Experts of a small language model: 6 picks a token, 5086 steps.
Below are experts of layer 4 (counted from 0) of a mixture-of-experts language model. Rows are named router (the router's row for the expert), gate (a neuron's input weights, with its number), up (a neuron's input weights, with its number), down (a neuron's output weights, with its number) and show model dimensions 0-31. Each number is 500 + 40 x the weight over its row's rms, rounded and kept within 0 to 999. Numbers have three digits each.
Before each expert's rows: a language model's description of what the expert responds to; "comes before" lists some tokens at least twice as common just after its tokens as in all text. This comes from a sample of Wikipedia text that the model never trained on. Tokens count by the router's weight.

# expert 27
Prepositions after verbs. Prepositions and verbs right after a subject or verb in narrative prose, such as at the event, during, attended, joined, described.
comes before: " the", " a", " his", " that", " an", " its"
router:534463393530453534441466564490536512542466494458458455513530538499463541451504536558516534465464
gate0:592570528547492473482458484483534467502562526524426450504503510513510461423519508502463520525437
up0:507475462486443546482523481546503446461558444463457498527563489510514472476457553459473583509491
down0:465478457463489557566415435452482460575455528472460468503511518502476545500522505436465562463511
gate1:524576511521555489534491439552480507453450594487485508576501534461464477457520418509526501511488
up1:477497467519518505556402533475548496521451470444469508386541459494431595575513505469538447448489
down1:543531555516511406526471485557500537537460481444478542521464473504495494485458533489453480552428
gate2:521484497527510571563502453404545482472502549524460523490487506539528467430533499490483500462510
up2:468495479475543496491466492572522444507519465472497416491504523534520482502488551503494455549499
down2:495462487496444530483507528479519575563528433484483442527496451508375529521481483541464567522539
gate3:478510461575472527526519462558399436540438577497500429579502515541487462464507511538526494433510
up3:522510518460549486461553430525507534484482479498520494549548579434540477526594504511475516446482
down3:583571521541474537569517413467499521532540527539500532469474497548466493509429503522479554555597
gate4:522488463499420551514472515480542482454512440392481527568462494455514492494539529481452437452471
up4:479507517495464582557538503536523436458518507484590449453531444513512555483515527483493509473479
down4:563508558477547548539488424470563513519501511473505475417506535490543538454452551438495507572477
gate5:476519466472455523461464475549467455530485462516439471520496523527473478447471512523455539479471
up5:538441481482509537488559465584513497490543515471435478553565458497498511491520531445514527471544
down5:513505464525500551532491475506490454517467524470376478456475555517550540472469562475527539515525
gate6:532523545470413531438468505509502510548522561547539548523541607532540495505573479506432517485461
up6:497526405486555572433458537554482525483457516609540496554546473457523491483452515486475559467497
down6:532510482537497496509472529493457518489418533507497487510472468485533537493552539523555564506544
gate7:529491498470546507514434516515421411544452474511410469481438549498444503428521492559555533472434
up7:515472489502539503497424456476460475481471554468572449558535524542486486458543560499523503458474
down7:566475485485547460470587485493515526424453532449491474497453574511425489526516524595463547470538
gate8:539496522465577551506467545565543504524488492460491562512569439486443499485524540465529546442496
up8:523546493500460456457536496489476511550514454465413549517552462512413482454496510524506567474475
down8:476530506472437521548486516547598439422470436518523513452492492568483581494477508489504466459563
gate9:456517424506535495507484515482486460528535478440521455506515491480500412611570523502523564461546
up9:401464495486542539441406486527516558544469456384464523495576546472571530521530528482475481495518
down9:560505514575404573487480404503560513501466491537432534516516585524530476541463527535535572462501
gate10:509457526577470486491509610507507486465438465471422510532538530470494505513514549498532511485532
up10:467502464519551436498438538513438543522510501491486483505485504497558464517558426439547507558485
down10:498484476504505524522488540540501566518459444540487460543420562526533487536441577505455465529442
gate11:539384471434520540464493528462483503528535571450518474511474506553510436485549506518457496569396
up11:505488519492524456447477446495450561515502467420537552540437569471482437511500540418489511459487
down11:486470503503535568520417573489505529488458536442516443499523540557477444520557512537510465458456
gate12:546463511445496445500466548468472475538494479447529440566462500540430449454517564498496520441520
up12:489457541576534534511530551524531420498518573533503545537435457565501472513452458495563487479529
down12:418459551539415485445496488435444487588474454529528522501463464550564475486548492435516512498537
gate13:518439414474459518532494525518576460450470466528471439494544476465533539469485480500575517545497
up13:492525529471454522453536496494496561488512445557514546577493513506519401505496472486483500430478
down13:462507533569467412506492560543471477460499452594494528521436462516545469546549506483473534428501

# expert 60
Inner pieces of names. Middle consonant pieces inside unusual names and foreign words, such as x in Uxbridge, izz in Skizzen, off in Moffitt; also line breaks.
comes before: "|", "\n", "-", " The", " In", " He"
router:571440485513475536464469480461529490566457579528450445515546442472429437438527573511543531437508
gate0:481468434443517488502575513485518494556505584394507562478529495387464448458485545466503522493578
up0:502444529555447487487460479503503501500457416607483427483512436439512468502524521470493476412514
down0:530586522547511489491509526533478473556594583506552453497481566542494455484395504439558494494532
gate1:473524563553478431473458501507514468451439528471528497504520461570502480447522606526468498489526
up1:528483503534612507525548490517546522512520538477547530494494471476505493582480464495506455567504
down1:529493496510511470486499509499454460533442486532540499481539489521495487428425571508603489520407
gate2:500483510484528534541434424440481537451514432464501523509515532547507466462485535507627433428486
up2:548498533518515475546538528557517438478485551530489499509533451522501525483527466475468518508496
down2:504458534483500566541480486445558536505439528525433491498492469479462496582521563503447494581472
gate3:597463470554507417493572405490516474463512483490474558541527520468501536499506529476568438437519
up3:482471453493493536509516530503498529498485462468475477524499526530483558452527483511474548522504
down3:552541552457490429496515457511527463428510502424489443485508565466507476474556428447476469464509
gate4:458419499492537514497467443467470520514414525502513453542500502456468455431462481482517596529428
up4:490489546460510541435533415460486458556507521500474527386494474507431436448475491462560550552487
down4:498462503512516550476472510480482539466521482540488547597473474523436538441532435581557479493527
gate5:494495556449510543512515519416503435512527517545470475510536549457497521535488481488510516505528
up5:504475496494514517419469491543446465526515429578529551484487490495482502542544538489513441489548
down5:540463446436494494475536495499490446467531469497528453490559481540555470465470481448452462596506
gate6:529497553492546513556439495480523489460471530504526492530517474474487457548472543502508497482449
up6:522520520495570507473517456590503492474518491491468499483509575514506482494568450532462486597488
down6:535588536453527492518513495548508511532532477535480461497487534486427550457474534468543447545495
gate7:515504447466497492487428559479483516454444481524502552486488480512528467481511528513477506530494
up7:464550512532515462526521511427545490521536464490515489554438521523442594508497468578469422530493
down7:507524560481452475561574480573565536436549511417454532496550453517462567485451531462508524496492
gate8:563573493535475500562430461532456489530473494514535442441513480528521447474520534538527450417429
up8:452565575477557577474548493502507524480513454554520543485528536493536475487514504499433535511465
down8:475465495522471528471525465513512422508511546513486456564427524463452498501528479436493522418455
gate9:497487481531544463526500508467553560492469565533424534549514474496528510447489487431463490480554
up9:517508509459545503520420537493462483559513518517516529541511531501500556479515488525498482474522
down9:543518516591521526541479598568480505529526520526515467460448491525515561460469493435503514553488
gate10:585425388570500508482443469486537509519503442472487424487482511440480509599504485481479489414472
up10:537455438467495504513475505561495527522428541433489545526490451462554544568484513479502442533538
down10:501488420553487532465451489491522488507516505526600452519566463501481492500472547424513458537547
gate11:509499476525480498498466391572497550452470592440535517501470466491497502482444487463496484475523
up11:388515546503527562563510504504506526491472547472499494447471457541508502490508465445527478513483
down11:472454487487473494498560439593556498454547484377435431504581524441453500491521487528498456482511
gate12:505516525455516487497498448523476522573497537555574497467532460498493485467507541432441506582518
up12:441483473503598479564421429576548503424482474487483517482558503458517469525489485432473406534490
down12:518535522493503481496504597483476475476534554467473525471500472586537493510505505515498474473490
gate13:486490468479525489484529401472575485513509557448571471527539457560474499499548499505533457482495
up13:486470512476509504477551553499506473470519486541464431510481470493406449451539533459548465557452
down13:515490444500428471482497448528494510445525439478593516518467493519518527399455592514498481477519

# expert 62
Relational prepositions. Prepositions linking agents or relations after verbs or names, such as captured by, defeated via, daughter of, working with.
comes before: " the", " a", " his", " her", " The", " him"
router:514491470555496529477498519483518486571474529450523431518569449481466471506536506509594554439437
gate0:525576526571510453478513461487455484544416491448495531577503539476496510473511498511493519440472
up0:472540529603439532491447507472520429465486543447509433469504512530523508531463448471426508482516
down0:512525503511507507492475491476511492523448457565582496553513512506555467509474480485519498448480
gate1:447542500548474475410449498431500530477523538469459487547427469443516501500460485550506544473531
up1:496527451515587490476533509426453486467534468461527501517477530479526535540493412473485524560448
down1:545543488436523504510533541499457568489479470460469463452477520487451458561537532529544549553478
gate2:467496511445432497427463526442488521496490558443501460484545503561519443568496422454491499533483
up2:551427456504555466510447540456448527487496578540501459481494442404461511503506438484478490501479
down2:465438491462487482511508561532418500525524522485482541535514374481479451495512438434499486450544
gate3:559511555470467585493471557454494530482499483476462439420446518498525461536551492465459538512442
up3:518469534478478426464487537446527481502521476509469514573536476474516433505445534419512423458589
down3:480517516464491546522510493558479526534506527473434461483438449463482546495542489474492512608449
gate4:535528504400545537475545484444492481531534521527462479468478581600519509507498524522503488505462
up4:490514423534566497467486510552496483478527544564445508551526484512512505495542492514522499445549
down4:508476546457484504594487536545514453481490464461551500425440500555562499585513506484505517551479
gate5:538492506544444548519483532415583450423467534516481466473476406515486519482508515588590484521560
up5:585479523562475519490576494598478540488536515550438502394456475469506515514449515480469513435506
down5:520488541494496455509499430525459482515503516479568507546571570509511496455584455446558470469501
gate6:433466514527503477470429506501475514526518491452497510529523435453513519482458440530475500491474
up6:455538580507472517497510507491446505474501475499501481452469501494508489465537613533547553477460
down6:583573495493485483465511451537546488520474460496500489537479491495422515550458598521470543510473
gate7:421456520509507516449561441522498517527568487438428507493534514514477491484461525524411607477488
up7:456462480518498510510471549445495479523506503533433505514540527487467489481514492456469467501439
down7:533492506481522432423558539513467493483475493390545455469485541534522471582511537464546429530519
gate8:513548527486446530527503513500452559523507453551507493543458554481506520484549476568427562505491
up8:495533526560539497497466493510494531516554486438567525491478401533501524522526508559466530444529
down8:547594563524509511481462485546553507461453467479500601497446488545516440585468536497477477509467
gate9:551442540512529473534504552499521507492494467487476482473491555472490495537486505544565541463495
up9:497485490486538491465460516486488465495471551508557477462538524536489485491492548489513442497517
down9:545427523566426482408486494486500469491472556484513589473493473500545526455505537474414466434435
gate10:533552540500522502491540481483402513517475595527520487505552504516556471497502487448509515438536
up10:473421481433516497499544524492507494481419459571532470423537442533525468576490464512551568468445
down10:485501496434514517602519539418513459474484449568496488505479448510539532524501444511436541528546
gate11:498516486514510505497543567473488451514500503508386479411513482453511464481425553466555512507481
up11:490524476498512547461512527486495519422522470467480490440507536467512486483565459491462479508479
down11:534552540487472535600469449481515543514456514507514478553503518462494573508531508515442500502491
gate12:556530530446529517501533486536464549516510530536551474524540465526539572525486487543562539378459
up12:515522523444521544482539531478502498545488434494438444477437557534525453464549504481504510540509
down12:413533451545500508544554537504460548516510470463561515502476571420478515449496468427499489512460
gate13:526525567543447505491491520430430477529511443495443526452500488517443448480494549507557524466547
up13:449479514556476536567526543536503401504532548497475543485552474543552502423400549512488459483422
down13:457539489569490498474542613586496512502568482507462532413546497515514484473440524520577451484511

# expert 17
Temporal and transitional words. Prepositions and time or change words in narrative prose, such as to, in, as, now, become, later years, today, as a result.
comes before: " the", ",", " of", " to", " a", " in"
router:521468494525458498465511481508513514547468448460442472520507629511466548480536577542524516469458
gate0:555519497551500496475509441547479502598507463449527559512504505543440506526496527455521524537547
up0:519532507447492446443535466498506543467466493515462507510515469490473561484529533500505489498477
down0:464540496532467438473503504497445469527472544495513479539510527428429531474526488538474408528547
gate1:498480436459502441463504489474458481490542457533478494485490474556565506424517518492567547460455
up1:465473493421545438489485475505509497552486581530531526422521482566426449467434514446484548557491
down1:518505462431475455494557485457581515492522546530437491430458505502475502520477493499494466510522
gate2:495498550538490526508450448423446552533427586440532472535534465501437483523532531503478463554484
up2:507496449455509415524510531480468534529516436441426508444511469602550497506539443518527564525515
down2:513510501430443485469492468451440500500518454591488502441488469495533425523495494502489479582394
gate3:513550521491427496517501464506488493518596486468447446496468475483533527461544560483533557534495
up3:490496461497472543564443539393485543550516425470537429517532428491525493524505553486509534495496
down3:462553447428452510499542528462489535495530524508526491431498491485527557457582510511504559454495
gate4:567488479490511499531516505475564501485424497527475518423482555523500478443511468552533543491512
up4:499465532584536500456449551527553480457513456527400490519543506486461513548489502524509635493445
down4:526556426467498487470625522505466512519482554505508548500518510492524484467516495431507489488526
gate5:540495507525483528482452494517567556510495423497561537470494482493439490476514454547542503458502
up5:541534547522487529554472473476554511497595455480531509535481481470551482455562465520478465502509
down5:534479456462536558512535489585437552552422523523491547514478508545439483528486525471474502522512
gate6:573491499498461494493545470549441490448527441548561426513500508422503502518497472494504471499493
up6:523525481423549461545473495495429492527537466470478483433484561563503499495422528424504445529499
down6:497538475462541477474466488536496495464469531526443519497448612453507612524504547485503504407471
gate7:432514522537494553458458554399500487482602498457431469508470584555504462560516475525488533516451
up7:491481578515443567572524481550465573539459546506520509477506466442480553491615430508509593488576
down7:515511519513492519436514502538510482499514461477558504494418505465468442464443432488490510476503
gate8:521427512478525492549502552491494454514489496542517519531519478506511513470556483522486541451530
up8:525424480435526452539553455529508478555530504499486504466525487525553481496442477506535478500523
down8:527499504593473511490506532563463594513571554506546525484550467473493481473515511525437474451486
gate9:526466459498477500501469467459447494514471429505472496478469542534502513547481483489492512495447
up9:480472539462502557487505534512501567473446534521528484572413546520467501468485502454484493496504
down9:496497516554497498557490436562527502471494444492481517521427510493494488510403484588505462509502
gate10:432443575517502424467501468485534491491430493515478436508458511500557473457493543502500499522483
up10:514479470526506476492476559517459519531488476435545511590472453532516449508490546535486572476511
down10:491488484538475549486510496581485497494455440486504465543527467474487545484459489499480593468478
gate11:479471540554502485452512464466498499519476495448442490547456506511563421521502508537450483491510
up11:488430449497543574548484499533511508509500477436619492502543497507535466494439457500470434445540
down11:429444499451518562445541397441534548515462475443433438534459482543443464512521544471516492505482
gate12:577436524485527534556565484477485521598457525518563476507509549482455488494489573558552585454487
up12:506509499486539550495547517513501470477483547440550473487466497505518412486525545506487494453564
down12:438520468497562533474512488489523562438504579511450493528512489527436524524508461501548495436579
gate13:531414508474461558510526477394498507534542460511463496530482513494499481497532546481540470462512
up13:508485540538536524533519548531471481506466483503514463521422511503503490532480527522483516523451
down13:503446449518464519491611543503459502501481567510425512413606434508533485595443489510534468544502

# expert 56
Classifying nouns in definitions. Category nouns in opening definition sentences, such as species of beetle, monotypic genus, tennis tournament, edition.
comes before: "\n", " in", " It", " is", "born", " by"
router:568430485542482578453484512522518486533418557492464439553518528473500474498575525534529540459486
gate0:542464530531490493504489538566476445514478507471581493513496501499487533541536535393550509519478
up0:501507479511566526505576486465482411486414548564519482486442518522511443515517452494516495500452
down0:456502529432454522455527479507516473474505573483522461469461590521508502489496526548456504504488
gate1:526468458540490517545486513542535561471479478532450466515480553509527474521443542439500537539487
up1:439496496502534506520488575497550498488445454511484399532508606544547455481526543437500489515472
down1:561481575564524528521470518470480511450544399496504526536464424481539430479481475429460427495527
gate2:606483439501497507455462526496425532515486473482457502469481428510505490531545505447480598515513
up2:523475506538531556449503478494472442574563469499624511491516539493512486457476526482503494500443
down2:505418541470468525492587473526492462500466506532416527492500505515465533460505542506483516465484
gate3:488415449527547479499495483494434449450532508430560528497455592477458530508471588451491478444471
up3:460431597564483448438558574441500393503517516516546521478550497460429530525477493498494477503502
down3:463412464437460440565459559586522537498526501474524536511445458430466586508544558460493503565487
gate4:452435477593554452454518480518484438497502532486521507537508494551534479512507556523555459485435
up4:416536556497515501502484507533559541532463513510461521621519506535493496545489535494450487474460
down4:470450497541492486471522479448529499509456487448562544462476473533537459514447489485443524407570
gate5:528434554557529468450509449447508492549523488498526532521484499588506477537523490488479505550555
up5:493488568518429481529519479588398512505546535581459445454514474578485544597519511553585514454494
down5:492466504509507520471496425546581477463507564455508467573502524552524576483579504469517373528470
gate6:474570571471519483486483556494540571525498521560501474504537483526451454523508458494556446493479
up6:526430506488446428500505506506507566499447554527500594568493546516451522487405511485430459497513
down6:504485469471550517424488515405497485586495508514514448537520532501511474527541467522615442476552
gate7:461487514465477568502561512513506504525441545467504498459420481529541507516514477512562538428494
up7:491490472447479463496561484488508543434493528495456460477530473494500468519511458564497433533517
down7:476514588475475466506500531471519519502505505540475564519442500505526510526503508496525558496427
gate8:418477553511550500435547496410526438528519527491535509508467456473582550452519490441544515477517
up8:530475580455496520502494484527464430484540404515534506515570434470536566454481489522468490426486
down8:534478497489440459523495477475456520554542488521520487441541513390511471539474534527541500562543
gate9:532470531492519505501493456497464480492397479518528465479423525556524562529555545442521528507536
up9:514463452478507498552411454456571481499458520409403484482527537518554496534491493554499513519386
down9:514515529536500473469529509569442443517505457444460447437530549480506528507462568431452553549508
gate10:537520542502513502451470508537460354543439478530466537474477484544586513476487430487535487456436
up10:491545527513466546534427505447454517519487500480546481445484483507583468474408533591522476563526
down10:497495527609461546520587528532482519511489500487468501535499497473495488565517565520602490514499
gate11:537470529527516557466482482527493478456426630471513537539509529513472538485541395506509521484546
up11:469485546514430476534458526426583477483444493498548500508432487525496530476539420551494459515467
down11:493461494499473506519527504532529504510469531506532498550482512574554493462451554471486535471460
gate12:482427464467528571443562516513495466519490500484478459469511523523467481478438476479555468466536
up12:452501529533507505453521486463475527482516560457499483426525448488540572519540493486509516443585
down12:535491522547526532390458495503492554506516579526525501558504493435488496505533473457467539511429
gate13:549490499524546434488498466478490527448458500514479494460490481493490570516557474486532473569523
up13:472451477476549474391533506484480553455468583477544500495493564520533520350464539431520487473461
down13:421552532487501563502581535494507521533478542488517531520551443603496559526506455486467525450430

# expert 33
Sentence-ending periods. Full stops and other sentence-final punctuation, including )., ". and periods fused to years like 2022., before a new sentence.
comes before: "\n", " The", " In", " He", " It", " She"
router:558475495562484556507471489465554492541494523490444452568553477480455453467540518502542554444468
gate0:538512490560511495460471507494464500464452481459510512509568430480470518511522534499525444544472
up0:539560544431485562489491543440462396439534520507587479438451471526465567487468518456538522492490
down0:499596499432475608480520521497564433494522511577465437512439463485496503518515544499531519505474
gate1:522438534511496493541518493489512464485511513518441499502491476500449474521442480539479490520438
up1:516556466386457496509497482552403527507488545502425473471458502503482532503439530550508490490493
down1:535560502487460490559511564491469515556493495458394465509429549508525541470475461488577492511518
gate2:461508488519464574525544485529587492539546459472504465528510565470494504432495485445515500524473
up2:506466494543533504444557424515485483560556510452552532529534531506522469558415439460466505484480
down2:563446440532482462495447480501515442465504494488478572462554506464468522433537505524535469509480
gate3:470460484556524505500514479482528460489449467516469483459491511542469421472493551537433488499455
up3:525512451472510514470513487529506477508460493503445485541444455502556489592449521516479473548528
down3:463472503501482523445496481490459453591464522505514530494536495478455543477479482534493533501512
gate4:526562395547479578518534429474510421577541493459521537569524470467493443522516441550547473545506
up4:493562518488498512572490400493510438530560504449504502465459456523508563481576468512527585491522
down4:489554525439494537512508540457562525505479511476507513490506512476491490509518487502510459446471
gate5:482501486588488544608476420522500514442510533434420438544541524473526489546454539499504468494458
up5:490520490452455543481559534402495535545484538458507538416543511438493519495510495448512458504512
down5:552480471499481556489494470508479507541560442401474423465489538424417530531468510519514508527486
gate6:468492484537494537558543504537458463491454499592509484494562518471444474514521470531458501511466
up6:514496519496559476437536460454433526503492515489519530472440457532573475509541522509501480522596
down6:512524515497562556447475461433548502486549522506515471464484500544510493516467454434518463582510
gate7:518465471543472538539573521478498447448456547497387510449517496406452609507510466515477524577533
up7:532554502579488484475461464526524477490492541451506475500497471466523449562546475497476507450508
down7:568525543550529517500456462481526517498478546516488485475535445490566422467523543490547512515477
gate8:485491527550553501544543532460486489433414471571474511518480460534461490526469511495591470506488
up8:515467500495502474577530501508559456466542496494481472483485460459539479528486476523480542506532
down8:451522540479514492459476552516531510481550486531466521511553495458462461552486509463442457484529
gate9:512484515522505539451516438442517465494463532572573511507456494478562495452462545479507517509543
up9:496535496498459487473476418480460495489505499545538534478484522492556488562546502538548450509475
down9:534532579456559503471526552467495477494477441512502539417538538484506462511531436412498469643547
gate10:454479536471535561508456511493543555465487446519454497471489511502477501456499462523498502524472
up10:495468583447491492518496414555435465504498559510443556494532441524597487535538525599464512489536
down10:550467589462481526545487441504529518467485502526470512564533445492476514540542491559517448506481
gate11:475532538503569513443476518504515569543544472498437497458519486479460487470541465433482504517484
up11:485521535477523539471518470503405508480474500521569506443389524454519546536510453452394570533527
down11:469547464528528540511471532492592499553490483491453463543567488489560516469474473479478565508564
gate12:551488566531469521445499534493552462582525482520460455483585522522543536497485465479558475496466
up12:538502543618544449539572522547454512503480422503544458488522478497560425450516511491517472436491
down12:522585478467455477474586493503501503518520470485462480486465505496487488550539522538519503522547
gate13:541514489512565448440491499516574464505480471497490485473531484526474509542424544517505494436525
up13:524469485557505504523541581485497480477527450505510562536486577532526550552533430475509495442517
down13:522506453482570480517543484532527494572556451458539466424538533523514447498505548526389505483504

# expert 37
Verbs and complements. Verbs, comparatives and infinitive to in predicates, such as agreed to, not suspending, abolish, remained, lower, highest.
comes before: " the", " a", " to", " his", " their", " her"
router:516456503527441525397463565519518456528488479451446488551528547417446501497506557553536515446483
gate0:525509456501550455488462431442460570535533555543495531567523505537458527544496414479441492482522
up0:555452542506524467435460500487401521468468539551524449558525538421520414579543442502482560494518
down0:534507493536442455485541516501480440469545513533464475584503500551464473524542440540536473513469
gate1:545511491483488457540511582517447524511438479496500481508514509491507541545525478511439509481470
up1:546533557610538486533542535457469520459480614493504552441515511516518496550491480499486552513543
down1:573478442486532507481454605491597514496509463481449453450538492561490628455502518513420468456518
gate2:485479490529557543545449538471500568444558501485486460513543499528538525513481440612486461459571
up2:496417445515542488479504505461514446555479456597516518506420495430477468487444462598438509556455
down2:505545551478450531449565488478506502541529466506433481511476477513525495479527422596446543481463
gate3:600461513520540547483518430491487539523473459490468481583534538580422484461497535547489510539564
up3:445551508472522508481516427389492440566522561560536494528435495492428526509475492518617489431539
down3:492474437476476537505533538486483519520429491515473466454470515591557490435500492490520428528512
gate4:569480424513498551463536487498553498624485475466501425571574440478499533489475537510620463515420
up4:472528549446468482460536566443479471485559489497524516437570469506438548514485438462562438518466
down4:523489512479439509442466480523526546517430491433498494490475430521488542488538441457540477516461
gate5:540473588470440471453533535506452529545472497457500494562518504470463500461457521499442554494493
up5:436560555535486513541508483523454485465535524492477561405515499431401473559547507498456507434468
down5:474487485523551479525464468537563525510441514498427531439572567524499524479548479559507518458426
gate6:584520508497446527505514482465458452517442492510427527487448538468529490418446508464460582480572
up6:430472504518514389458563531509514485488527499425511509475516514451530559570482479551501475505523
down6:520465573499519458482488530465529438548435497446514491448434464570444482473432517588524502468511
gate7:603509554553464505468487469533468542454528522513507503446481533460505435515503484514433562463572
up7:485525512480461534496450536462495421528550490472546492546543544502493507500541523416507560406544
down7:470505565557511517525460435531531483496453549450520519551533451414516524512474473405487498432565
gate8:455464445467470440458435483534497555503486511396484429503461502512400468475542541510489513494573
up8:483577549485508479479469515450511493472472498539515544523503474455466526551448499532451445473492
down8:471534501518547511482473492503467504460468575387507467492561456490443495546491479461544529559490
gate9:499471502513519512460490560493484498467462524466491531519497443440493558537478528463469524447513
up9:470487522460476516606490563553498499396450470479499506497611499487429501503571534448605491499506
down9:526591515542513537470506450525570566573534501476549490485551418501486540400501451550491569571503
gate10:499530515483500434411479490551488547509461469535486375506565471507504511516563559519475571436542
up10:520445456485481566458462447449479537588420525506525470478514498527513428475536529426472457491370
down10:453512515512561449499454534509488450487528523463479476616511541515534463558440512418413477471487
gate11:480483506541400530477576503447475523487455522488485469473534484458523589489457488533534489474553
up11:470498572420575453508514459554534494502522496484515514516530415478513532423490524470496484528455
down11:465525458475524502499544489501575505574520408475514477490493481506575521489549477492510481592444
gate12:506534451495517495449486484467537454496534555514525504414461519505513545454605474499531492457537
up12:550487523418472537541547488547512546490486467438526474508544486532521468548452470496504513490428
down12:430479457478510522496460477529493478474498491461547499508594514499511561445543503486485471516516
gate13:474495508552521557477519483506515499483482485470498550474510499522454479471572523553482506503487
up13:542468515509417525469428538474486437489508507461513509543546457467531519420432509522516482529482
down13:365510474507507558542546546463516524537413553448528519478462541455496466524524598515512553546455

# expert 50
Years in dates. Year numbers right after a day and month in dates and lists, such as 10 May 2022, 17 April 2024, 1998–99.
comes before: " |", ")", ":", ";", " –", "–19"
router:502475482545482563429503458545517525543502531448487494530552581483437484526520519513532523463483
gate0:479508554540526474408470466446547406489569486487475552490486532481463563407535464463449536464518
up0:500548508518506529538467458439409521512499488395559473539549506521457533464522472481508457515470
down0:499485514487534463483486573487481531448541476528520487463444484483483503490545534434532475470510
gate1:476529494527456509477495502454472530561443574494513476560518476463432586525504499532516479429436
up1:526473469431449485460460537499482500462603517563512466508541506511477421548471520487567483426515
down1:489461475520478468486552506517424547554503572513443525432468404555516575507500488601434457530524
gate2:513464554568584498452476488486443498483526455527550525525517456541483483496568486536494542469500
up2:457506497464478483563498527505534517469485505524486506493463528520553513532515474499450495533505
down2:493536473516496456469494575458468570461456413524500465505485517517446490523532481483435425529505
gate3:580509453485527488483407514497538569552494516516456464510538443557429541489509423483515483539442
up3:467524520487602488517549499522450494555444523449497469433482569482493477434589445555527458472470
down3:534465524533514442545483521540508515491485454471490511469476508595482508493492491397484549479476
gate4:484504452603473495467447466504518496479475477501516518521488469513508521494546504572526504469469
up4:449531513540471496550510471405529474483514443506497480465413522562479494541454416478505451519544
down4:506561542502496465486509582540528512503485514475516571426421553568528542586460510559418501486497
gate5:469470476520524523505448586565584468531448498530470483453537496529436568521430506493509595533485
up5:463420478479489492467551479448488513421482508508510452475520466466489553515470538568449451473508
down5:440522553494513550519501489527501487486394552544560457491490460506487477554479499544513456498417
gate6:475575536534488542480482513493506524592527518467518505515527500406509533482505546441522523438495
up6:459475477589482531497472504563460456504492440505501567485432531526457525535492518502505448480452
down6:522499490535504525539508472451555498505523473457502502490478470486527525505413477497518561470504
gate7:513493454503504518501494565535501488470569457485502451480520450505500457492440487498612486495490
up7:551489499512557455609446516456519492531478471492496557511525540420531543534471537522547544469445
down7:435551471529515573555568525493485456535499445473582559511512550505495453529570511639505468495553
gate8:529510566550509561444442517464478536568488453492460517509537556472454494504550508482537579456437
up8:436463523444469544502583472549504526501528472488477499485614494429482569477546476484520502456522
down8:503512514433504534539446441506517558498555505468529490474521473556498526519439451491533521463548
gate9:554455490478534498502485449503568428501488506509513487526529451508487526411492542494518568374539
up9:532548525498502540478578484513498459504456546487509516589461605532492476424446506447437530545488
down9:483482544498533448513432546473453523458486441608522462423560544498448488544560590434530531469479
gate10:508500519498533492504542502510522502544524512503445532554533528395495553520495558508497503462492
up10:447507437540541481505539486585522503487478558513591524488482526513537534529550495522466467549485
down10:554423571509539456442512569512593534528481484509477500495536544469458454532466516556498443511503
gate11:482468512523467513520483516510510502551502460635493426502584522451545515488550543472481573461498
up11:599539494518479519426470557512525514559489487555483474471453513544471501470494559511492577403448
down11:498512472476553483497497492552505510520495538515579541454456540515502530563525511469513464478522
gate12:474490509486457538540540540525422556535491557564498472482524461549405537506511475480532562543471
up12:515488442525416514524457475487510540502460506546504527547502498463557488439488517461483571533456
down12:558433517568484502514490542465555504582561496428428459492503548544488513501530517526585461442475
gate13:515380548482494513594569471446434492511610480437499500441541548522440458446470453482488586465546
up13:489502433504480503543488577575542481510540534531505513515536495504478465459429556484527456482513
down13:500414536511509460532521512444487474515439632480474546509451422487386508549496446449541438445434